config.toml
experts_per_token = 4
d_shared_expert = 64
hidden_act = "geglu"
routed_scale = 2.0
balance_loss = 0.00689
balance_bias = false
init_std_router = 0.0324
norm_eps = 1e-05
beta2 = 0.98
max_grad_norm = 0.5
batch_tokens = [32768, 65536, 98304]
max_seq_len = 256
max_steps = 9261
Below are experts of layer 7 (counted from 0) of a mixture-of-experts language model. Rows are named router (the router's row for the expert), gate (a neuron's input weights, with its number), up (a neuron's input weights, with its number) and show model dimensions 0-191. Each number is 128 + 24 x the weight over its row's rms, rounded and kept within 0 to 255. Numbers have three digits each.
After each expert's rows: "comes after" lists some tokens at least twice as common just before its tokens as in all text. This comes from a sample of Wikipedia text that the model never trained on. Tokens count by the router's weight.

# expert 47
router:170096118162170142142175114119089171139173098063131110144121086130167122107175118102125107165098152093137121135086130098144125101134098135156107148109128096140153122166136142139133136094142129119149115115116131142143129116103129063117128147155143108135125104136145142125154154105139137133112141144141144094103130148079113089124126110119104141117112088135139134122162171157119143154137147157109134120157089082133145110121138117153079092172126111140109067146117101123096110120098152112128142148125082119124160156123121118137131131132175120180162073138119127139093158108157145129
gate0:133109112138129163129134141139103095159139132139125154147154118116152123141134111073115151193144143146090148145140140127100103125146119136112099115142159140072147109135119193142150135101167170125161132118074102176124123123152103116139134123188137091101144094178108145115120100122106122182109114133136108084147162137110120138095117091140116119122120141121131117117101135145132099118135140117100106135135124111112102134095098131108147113089168122139093120155148152138101138121106107159136152072157160144128139151134165151087072140109115085133171149132125154105102133066118121142
up0:133111115148143153134101138131133158133154135132134148129124120127148122120123139100101163172141129127143134143150143142104103158120120128107093172143177105094140088168145173107182133092144165154162119115104110158137125160181136113117134105139101123130140108139127136120137133164151123190073114127129109064115118140128141115095145087115116176139100136121130118124091152110138094122103129122104114129124137113065082136080107118147147112119201089100085109114127159122136172088101132154118148104154162146143151116150153136126119113111140124144185130116113153117107132079139108121
comes after: " as", " with", " is", " was", " of", " for"

# expert 150
router:147112134152136134159170101134127125127153125122122088172102108148161130130145126115078088160134154065088091128068128083113126099120112158164132161127091107092165109143148121084140171088100155130136126120108121136145091103113164107149152121128129087121101115166144123112134150110144134169166118148097135109090120140109114103125128126129098120137134114115133129140148158160163124164165155127137138174177112099116138119137110118137103085125127140180110098134117105103110114123129128175115145171124133083114116123153103107130145130136149106148157079172139110139082155124128152147
gate0:127134134124123155109084148164114120097129109102106090151134114156134121122151148095112157150109153111094148159138183161118043077100143155151161157150144156136129129139088117125138169175175135107127148121106127116145103161119135130168124153107166110125157134084129156108090114112110154126145127103175109153159144135135122109099117118109136096201096120152116136118109158146154145089131146122127111127185098126119146150118108141153142115139139124108151136123140113116131096136132130194140129107107138107134148180095155122134151120167151129150149133150106142132180136119120129098
up0:134136109127116142122132152132127096131098126086124121159117122144139126111130143089133144104123144113106156165133180149121101071065164140151147159152140172159122104126066125108158170149165126102115149140097123142129101157136113152150148132116161112122186151087110158113114081137117126122118122121164176173150153111151140118091124092143136107213095151160108090098093156167120116104144138134168138127177112121112123127168115147163131105112143113118155157126149100132119120131132125167138124105145141115130140142099113112132136146176160111125122128148138110133155119106090122127
comes after: "'", " of", " for", " with", "’", "s"

# expert 27
router:138123118169142143134120105162108139157175098130125142130140085157147122131143128121109134145125181140094097147113115083108105079168097163158158117110110116101100098157126139129108148128169105082114119134086110147125124116107122119104135125120131118122111107142149154147149094142117099146150161126121111112140111117167107104102120129110116114113090068120148160107122177152126145154132128106165116122114073106132159125089113137130098107118151130165094143173104104098133133124161109185175140110116152099152174147170103134173148123110134125154174114168120112154112120177131151131
gate0:146154093134161130115164114191158102152109134152113145128137120193128115070152113149122119140141152165097140107106096159097119102127162131193147133102098134138102130149145099136103125133165130123087144122082147137118140130131113122156105158121121123145136140110161141121170110123138101142157143102166124146122121132093070122090085078169143148142132124101106136104085127148128150120120122117140138122151148131171184153102136087135133139157129133152123124145105155138104121139190109153116109132155112088150154138098122138148172125134155073093128110156146107145133105102127152138
up0:143139164105113099132109150084116130123149126101172110158147148106159151178104147111154134141119136096128122132129139108131136173144092091071109108161144091124143117109123153143175123098089147122144101131186113136120117155098123116100136080132118112104089110127114120123074148133114139054138108160114131111128156109155138138165154170101106106135145140166135129146143132132127128131121134120107107138111133133104075103153128178148138135087141102085126121100133127133151147114072145090132146131143150145106148111161145103131096139142095146179106115101084161098128166155143119104
comes after: "-", "\n", " Preceded", " Succeeded", "|", "  "

# expert 0
router:157148102132150196151187131116096144129161089114091134141091099127152122089168136137167140142078136125119123131120150123144092092140129109153124154080087108134160132152106114097102168144165138112159102141108093153137133107130131160121111116136116110114069118106156171133112100097129124140128132101140140111102095148111093092090112104146102092128109112116170141125166166177123116126152179142120139115196118113119118104144128137143102124112150097177105150138139115114107154099101075128149161118118134139120151126134131143163136127082137124121135108144122105137105129125153144141
gate0:116153103086094151113132177144103141109108144178151142110101166089161121133117110090109161130127136097102110138110114127130070120137101192118098165158068100142127162135149118173114116130114145116145125142139097114124107138138144144127125105116139150150128098179120143105160146133125150124116087122097142145123103135097139144122154074124123124106131120128176100138152070139103168140098115130107097119107128076150107100097145098087136130089162133137151137110139120095142114134123173159133127126114091160116094101106115098127134140122100095103131101126085110118182151125113141129
up0:128112147147172077131114060139168157135151129113103128156149100149093101097146140147125088142115143134187172092166135129119187177139133081127161083104172145099116078143113136089112167112133148115099113109107131124157138149106105134138131153121106104100125187135144096137124127125092123121159145129140113084139138158144115116151102155146144129138113123137118140137122152103137084115174110138157135135169139153116138149142122169144103139154101142115086132170096125148113136146115105099102113122146141087132161141141127167158131131126154129162130144135139159164095115138119130155
comes after: " he", " He", " who", " and", " also", " she"

# expert 118
router:153138150176150130121145108123111146117178112110088141166090101151117140061160133143134093161102150091107097157067154112105079096144089130142107161113131085096135141162155100141119145109133140117179095153107097149137088119126156125150142130151113138100102105140126126127132151128123149157166153145104147122125108112126131116119108121124114105121116130122166118113119153136120151174124146149132137116155088138113129114119135132152122084142186165155097126128138124095082104126119119157133120126114087131088164131156139172172136139139153125166140110186110111150122132110164157092
gate1:105097154123131139079137101156091140122141141150157136113128143107176078124152095143103107122141125166127067119116126126137114145105100117081162153118148129134106090128144135085114139119070148121208116091132119128143097127091126135130153148111124134122115138136144115123150127178080146140143116156126103127109108141141134141086131198131114127157123110120132122103141157086130116147093119117143114154130142140152168162109108119150151088158141088155078124116142143141134158185113106161107114124103162116115170144168129092126163141144138118105139126097110089114155136092131142111
up1:112100150127127135093117098144115115153151133128137142105150145139109120157152079127100145117168141146125092098101157139138113105116124136125163123145157099173114089154106158129112128131086144137175134095122135118128107150126128125129153154113121136080122180148154123116132123118110168166117110121140142157148117172141142124141104187120123117157091124133127130141146140077126138138116165135140111145176132154134134158108117160145143121125170086141123110122183168147111133187097111182109119110095163148091145115172076120127127197137143094110112103113123082109162129096136094129
comes after: " It", " was", " it", " he", " which", " He"

# expert 77
router:102156162187171183143156101151149147137118118121113131123145122159139133076138101109153100135099178126114124172115126093113141133166110149150160132127142089160188111160131100072129169140114145116109117136121126168162121128127130111127130137147147093134091105135135128110192171132136094165133125140134133086128109135150126143105100108093094114163102123153152118161105143160145110153124122175094111135119108073121130094135097092109125095135149105140108150099132116110129171135115107140130153157117135113080166135151092134150127139144126145149161104130115132120118163102160138115
gate0:137137118116109126103116106139126132135114144135141119183097123175162130132157143165090091137156122103150150147111133111115108116109110106133132120168189089155141081143142130119117139156115164101119121101113116178133120139144088157140144153133134092129124141107125125117142156164104121128149147116090143137137135145162133092148145139147112098152161137141083160153147090124122179095107094125126094152184126092126155115101114129139107137133158158149185119052127101124131086154155130136127109124095142142108167119174111149104108173123101120109154174132155096108137101102122143162
up0:141121109096111112112121132122137131126134156122133132197128116176156125096129165147127093127152129097147143157106151092107155133094107106083120121164168122156159095130158134110124104138135147074091131105108105177152115135153107131167131147137117113136140136117134105119165155171141116112133125139100144139160133125132137103142155137141133091145166111155099132157129123141104186106134082137134126127153124125159144103103090120150121113123145156149167129042130135132149090181159104137127113153082168123089157112160123134095089166140104143137156158114138099126160102143131139155
comes after: "|", ".", ",", "-", " and", ":"

# expert 124
router:107131128102134144143127136139111127132124120124121146170115114145124211151137101099160115126141162107089140171115155083129135110138123168131142162109104123124157116152129085131102152113150163117156133160128070131156133135114122102138140121100123134146097123168185134137138140100100091108128107165109112079145128150106148101112111136124112131161115078143141199124154150142147137135163138163128159138117133092095126144070116105139134132133144115130108129140121090121105146125134121138157129144090077098110181134141129149151158160112167123146156120121111080123113169108165182111
gate0:146157151152099110080099130146093090154170108124155133111117126170104102107139114126174114096160110179096119162115109153147125151102090125141115133079108144122140156147122136127138145174091107118133070107176140154146136175106103081079152113122142130143124095140153125084140130117110122102156117120117133138130071144149112096111095121139090113127114124136179158126110103149126167150114153155121118148160131111156142129109130149114101122115107150126138100110144135151146138202111136131100130168127100127115146120114104122183147135152149153097136104087135155132105154122127136163
up0:120117103108084087108126081108110153114092146083137136150128089079119122175149191157127126131098133135111107160144153084098126144139158110135093153151125127156119102158154196113139144152130103159127152107100165090117187126123094103124137110128127150058092090112128122132138149169149142163117143160099129134117130149116133159146162090137098121150129135128114162096129127088095109127106124114103119133157081120147142150151118125100124133126131111147165173127154086127130122111153132162121168158133116144109117126165119131104139165124134119123116127117150112108154134172120103110
comes after: " |", " the", ":", ",", "|", " in"

# expert 88
router:137118099114164129134137121141096216089132102118139107105140100146153143121138099131139084144104134138115092148116108111095133112156093154120145173106099119120123093148174070096134161153132179116137090130123109132147122119138136124117125130112131120110101103151146132133126142128116133133148141124116133104114116143119116138111098129101092098123103119067150139085173116148110127169143149140143180116146108137113151111103099039154109079126152112141096102159139098125142161118137092116126132164123136082096182142129142126157145138108122109148157115161124105116113158102150144121
gate0:119152116131090171118114080158058135119140113112114127132124118126108060128139139138091109113119136104124156118131139106104142142130147086159146068126120114118124152102079121121114133116130154170156144157127132128159088154119127166128121142109159091111162149120085113119147129156127115124110136132110137120140115114141090143126158148142112177145087097127126121145069156118113139119163071157129122166157138115121180106145156119142157138123116089135143175166102140137136117119138134153135122161121131114146182191131145173113114149139123076106116135109084145124124163119107154152
up0:119158132128121178097126087161063146110156107101133152137119141118102052129131135145093100147126155113120165123131132126094155114140148096159142084135096126131107155143067129126137111112151154187150136160140125107174106151103116186125125135141159096117126135139100136128149126157140102135117116123108143119140129121126069137114131158129110178139094117103136107120098157132110131121151080137122113140179143105111169122139190130147145130133114104160157161166109121151144123107125128147116121166119107127147148182104126157093131164139111094120125137118097149128097148115113163155
comes after: "s", ".", ")", "\"", " season", " year"

# expert 60
router:136087137142126139166189105131099146106173097090129107139106105128163137135148098105140103168115191056127078118104116092120103094120110147163103123094121105118157125146157123091109164080136157127116118150099108141186112121109156081149147116143116114120133116129123138119147138125137136143132130156139133130111143131111128109125130131099066143118093086137112137142143140153125154205153142148157156142144119084137126111125138139164078089152143111154104099148124105078134120146112130171121147153132103119092114162136129129143152129121172106119147107144122138129118117109152144132
gate0:136164130128114181094151152139117113105104081152105128127068140145089118151149095167103122160113142109096119139109091152135103130131135092130129131119161137184158153139152117110096118116098106128112119171160149143120135134117150134143131101156095117178141142137068062139118133191108126133118120164135129168149114170149118098109145116106146141090071152124126145136155114155176136110102149102132166113127141161121144141107117129168159133128099118128091109156158123134145099148139142106118100143096162101170126163138104119102152148114132158156095123109116128125147142118112094132
up0:155136123150137143084131170115139136135105089159097152125080133134083104122160099172112138115111110119077145128093092166122133116130141134135118174114173096180126136132156144115113122142108113123109161169161156111104150143117134129128118114146118129166139125139096101144118150161101121138136136163118142159134142166156111087109152110124151136095058150109128158115155095192163121139138169128128103096117126147170126136095114146141157117139089096137143097138151168142137090137164177095124085154093163109148130131132106143144147127150124121145110125129114136144181125109099113146
comes after: " of", " on", "'", " to", " with", " for"

# expert 185
router:114160113174114151124168087124091172106150102105088107161133131154133128132123126134141086152111126130130107181123129101106101138133125157142145134074128086097112079192122132151152168146150116135139156137119113140136066110141162131110161151125137076077140115135171118149123117152094156183124134134104148148113129140119128102105141096107096129125093099156144135130165111118125115152157143144107170178134082119124111108075086110150135112141106119136107091133097083086126112099135114127107156107109163119112157146139143124143139159130149094159145116139126120129110115118138135125
gate0:115120095140122171105165153139131131104144110125127108179070130134109101150100117101112142066105124138176138129096124166152106105148172095135149142101114131158145105130100125183153159146141143123107117186122159095125123108113122137098088133098110136142139150088106131132121150082143132128108111093114160109111113117129127090125161120153152124119121154129141139144111112157127092121143090127106154075124141094059142144104149125139119099139169096154144135162083107125166119140121127113107120104112114133106157144123126065167149096107142146136097161115142127164116152097133105108
up0:132130106132116210100144124122130140113149128122114107124071112137110116147107148101126151084113104146163118125103153154133104106139176102146137137092128112155117103134112108196157156164117126117096133174145168123123123117093144137117121163125123123153141132114127144127143139111161137155121127095127106115073120115138115070132156130155147126114117159116130140135115143151115100107131113140107193098105142107060140141064127127161116109157142092129129142155100114103157111142108086120133101133068123117104167114126149080141122106131128151166094155137174126157140135130104104123
comes after: ".", "\"", "s", "!", "Personal", "?"

# expert 181
router:139107132133149175078184113105131171111166106105064113151089093136136115128173126133169129128113137107095100124120158114105097105124078128168127134106110108133173121122129132072150148111113140124155077137094093152157102111143162132130148137160115092106092117156127143113144104113112125128126143173134099124115098176122127109130106107142080113143111126139163136080159128151111154133132135112131185139163126084099145121106133120151111122151155105188122122100146137135109132118124112152138134145104133123110136127141143133141149136113124120143143089188092120145083159151149134096
gate1:124106141130093121113109120136133110123107059122111123127123119125096127135144140156111126133115136140141095134138160113164070131153085171129123130090142163143129140127133171101120111136161108173193132131114115114123135133108088115153090117109129100164143111151085144178129149152116128150096147137133114074124112149068105148145158135150130126098083108135121165094120131115112126071134147098159122106102102120173119102133162150145065113113122129155120092143112159163181137122117151155168168129113117111125157103134107105127096113147165166151143123156121118135120136134124105090
up1:107092121136102100090106140116145100137118114071132137084117112122130133149142152119136094151136131108112123085129124159155076098159149126141116095100097144126129083127159141113101116131121085138165124108163091073135124132099074156170127135137138111146117133127132142156134135124103119170141157146124123080123105172100121160116156126139132104071112122133097160065125150106085128122140111077113114123114125115134105112107166158128075151116189115178104127097132139112138119113111124131154125147162121116135107091174155114124121152140125120071152143139125099120137135105143101107
comes after: " was", " were", " be", " is", " been", " and"